Weights of a small mixture-of-experts language model, trained from scratch on English Wikipedia: 80 SwiGLU neurons an expert.
Below are experts of layer 3 (counted from 0) of a mixture-of-experts language model. Rows are named router (the router's row for the expert), gate (a neuron's input weights, with its number), up (a neuron's input weights, with its number) and show model dimensions 80-159. Each number is 128 + 24 x the weight over its row's rms, rounded and kept within 0 to 255.
Before each expert's rows: "mostly gets" lists some tokens that are sent to it at least half of the time. This comes from a sample of Wikipedia text that the model never trained on.

# expert 99
mostly gets: " Fran", " States", " US", "erman", "ian", "ish"
router [158 104 109 118 146 144 110 105 123 144 128 114 113 120 106 158 126 164 135 150 127 154 169 155 132 112  99 167 101 158 109 156 134 148  96 129 148 134  85 132  92 136 118 173 134 114 151 139 140 144 155 151 123 177 166 112 120 150 103 123  85  72  89 134 139 107 128 153 108 148 126 138 166 106 174 122  89 135 176 125]
gate0 [155 133 143 139 142 188 143  90 216 141 112  99 129 124 197  99 161  93 124  86 109 135 169 128 124 148 137 113 111 126 148 170 156 145 136 129 134 126 157 141 105 118 129 146  84 121 117 136 114 157 153  78 125  79 137 151 153 126 134 133 157 130 119 134 149 151 108 141 136 118 109 137 104  78 125 135  90 161 141 127]
up0 [118 112 109 117 142 122 170 109 153 116 130 131 144 102 178 153 115 114 124 135 131 131 127 167  88 106 101 131 113  69 166 173 151 123 120 117 161  97 180 177 127 167  94 162 146  80 128 115 158 170 115  99 108 140 153 173 151 134 171 114 113 126 126 147 161 106 112 115 109 149 149 118 141 123 100 137 120 146 114 140]
gate1 [161 120 143 126  99 151  95 136 139 136 120 114 125 131 123  97 111 128 168 137 123 108 109  87 119 133 102 140 127 130 155 133 116 131 120 107 144 138 111 121 146 128 103 128 158 171 116 151 130 170 137 167 155 115 113 143  72 108 125 116 101 112  99 175 141  91 135 123 125 130 162 115  84 132 131 103 112 143 141 123]
up1 [ 98 101 125 118 161 136 116 136 134 130 154 155 108 170 108 117 144 122 124 164  94 123 160 116 101 161 104  89 155 150  72 124 141 102 111 127 104 100 135 134 137 141 129 126 158 114 132 127 153 104  96 118 134 109 107 115 154  62 158 100 131 128  97 115 137 169 159 110 147 158 130 145 138 166 158 118 144 134 101 166]

# expert 32
mostly gets: " Br", " October", " November", "W", " Gr", " W"
router [136 127  86 137 135 116 133 142  86  97 106 150 168 107 127 147 129 110 127  97 121 152 117 180 127 108 116  92 167 128  75 143 114 158 119 161 159 118 144 125 111 135 144 109 127 103 140 123 176 161 120 121  83 148 156 141 162 115 130 136 113 143 118 110 119 114 167 178 119 154 100 103 148 106 153 147 111 146 108 152]
gate0 [114 150 157 128 119 121 143 147 100 156 106 151 121 160 117 159 156 136 102  81 127 138 105 126 106 174 161 127 177 154 138 119 125 119 149 135 144 125 153 157 146 136 140 132 117 137 147 146 118 105  85 119 147 123 105 140 117 106 158 127 164 143 123  72 133 173 125 128 156 137  90  74 118 125 131 147 180 111 108 158]
up0 [115 125 153 168 146 128  79 127 175 127 143 136 175 108 140  89 143  90 171 158 132 169 139 133 115  62 103 126  95 136 127 101 142 124 122 125  96 135 110 110 131 136 106  97 129 144  81  76 150 156 159 106 126 115 120  79 128 132  80 163 103 157 150 152 117 155 129 104 114  83 131 172 103 147  94 102  83 149 153  96]
gate1 [ 96 138 108 137 155  55 131 129 135 100 121 145 159 124 156 129 160 121 139 114 147 135 134 145  85  77  90 120 121 167 133 154 147  76  82 137 127 130 111 122 112 126 188 129 124 166 127 114 121 126 159 114 108 140 127  84 146 100 141 115 146 149 121 111 167 132 154 104 133 123 152 149 149 129 143 161 143  99  98 130]
up1 [128  95 118 157 110  99 148 131 150  87 126 128 115 147 154 121 126 138 145 104 100 142 140 146  66  99  94 122 135 149  96 155 175 115  83 133 148 129  78  83 107 121 130 144 152 176 106 111 156 104 153  95 146 149 133 124 106 103 140 147 151 197 117 133 160 132 133  91 116 152 137 146 134 105 128 156 137 114 121 105]

# expert 120
mostly gets: " University", " Fran", " stud", "ublic", "ober", " John"
router [129 126  97  87 134 142 146  82 147 130 139 169 161 121 107 138 129 165 127 129 129 146 145 121 153 112 104 155 110 125 136 124 127 122 140 163 137 127 101 108  95 110 102 160  88  89 115 159 100 135 157 135 120 172 156 112 104 133 130 104 113  94 131 115 125 109 114 124  76 123 122 138 160 128 152 128  75 144 126 122]
gate0 [128 148 138 114 112 149  70 139 194 103 109  95 126 148  69 140 149 155 139  89 154 133 108  99 106 159  91 125 111 143 147 132 142 104  96 140 139 130 109 131 162 144 126 159  83 161 129 169  86 135 151  94 134 100 126 137  93 141 135 152 131 117 174 124 145 127 116 111 134 130 166 124 129  88 131 153  88 101 139 108]
up0 [ 92 149 108 137 112 122  99 142 114 125 144 143 105 155 138  56 136 111 122 105 131 143 133 128 165 102  88 127 111 115 137 146 144 106 101 115 124  90 133 120  99 147 134 135  80 173 162 114 114 144 154 133 137 125 127 140 119 113 127 155  90 153 143  93 161 144 133  86 120 116 139 146 100 116 139 140  86 147 117 152]
gate1 [121 157 112 131  96 128 145  98 118 128 118 173 155 133 137 150 122 145 134 134 153 152 138 129 192  85 126 105 134 105 164 170 154 145 115 129 141 157 167 137 154  85 118 132 144 131 139 123 101 116 156 118 131 141 116 103  96 181 157 156 109 128 129 116 136 121 104 137  91 119 147 106  99  96 124 109 103 131 134 154]
up1 [148 134 171 152 151 112 128 166 134 168 173 152 151 119 114 122 174 164 181 145 116 154 170 131 130 125 110 119 146 114 108 168  88 128 149  98 121 134 139  92 146 114 144 148 133 160 145 103  82 109 124 116 109 123 134 103 132 115 145 116 132 167 105 127 164 135 120 107 129 138 155 183  97 156 135  89 141 145 141 137]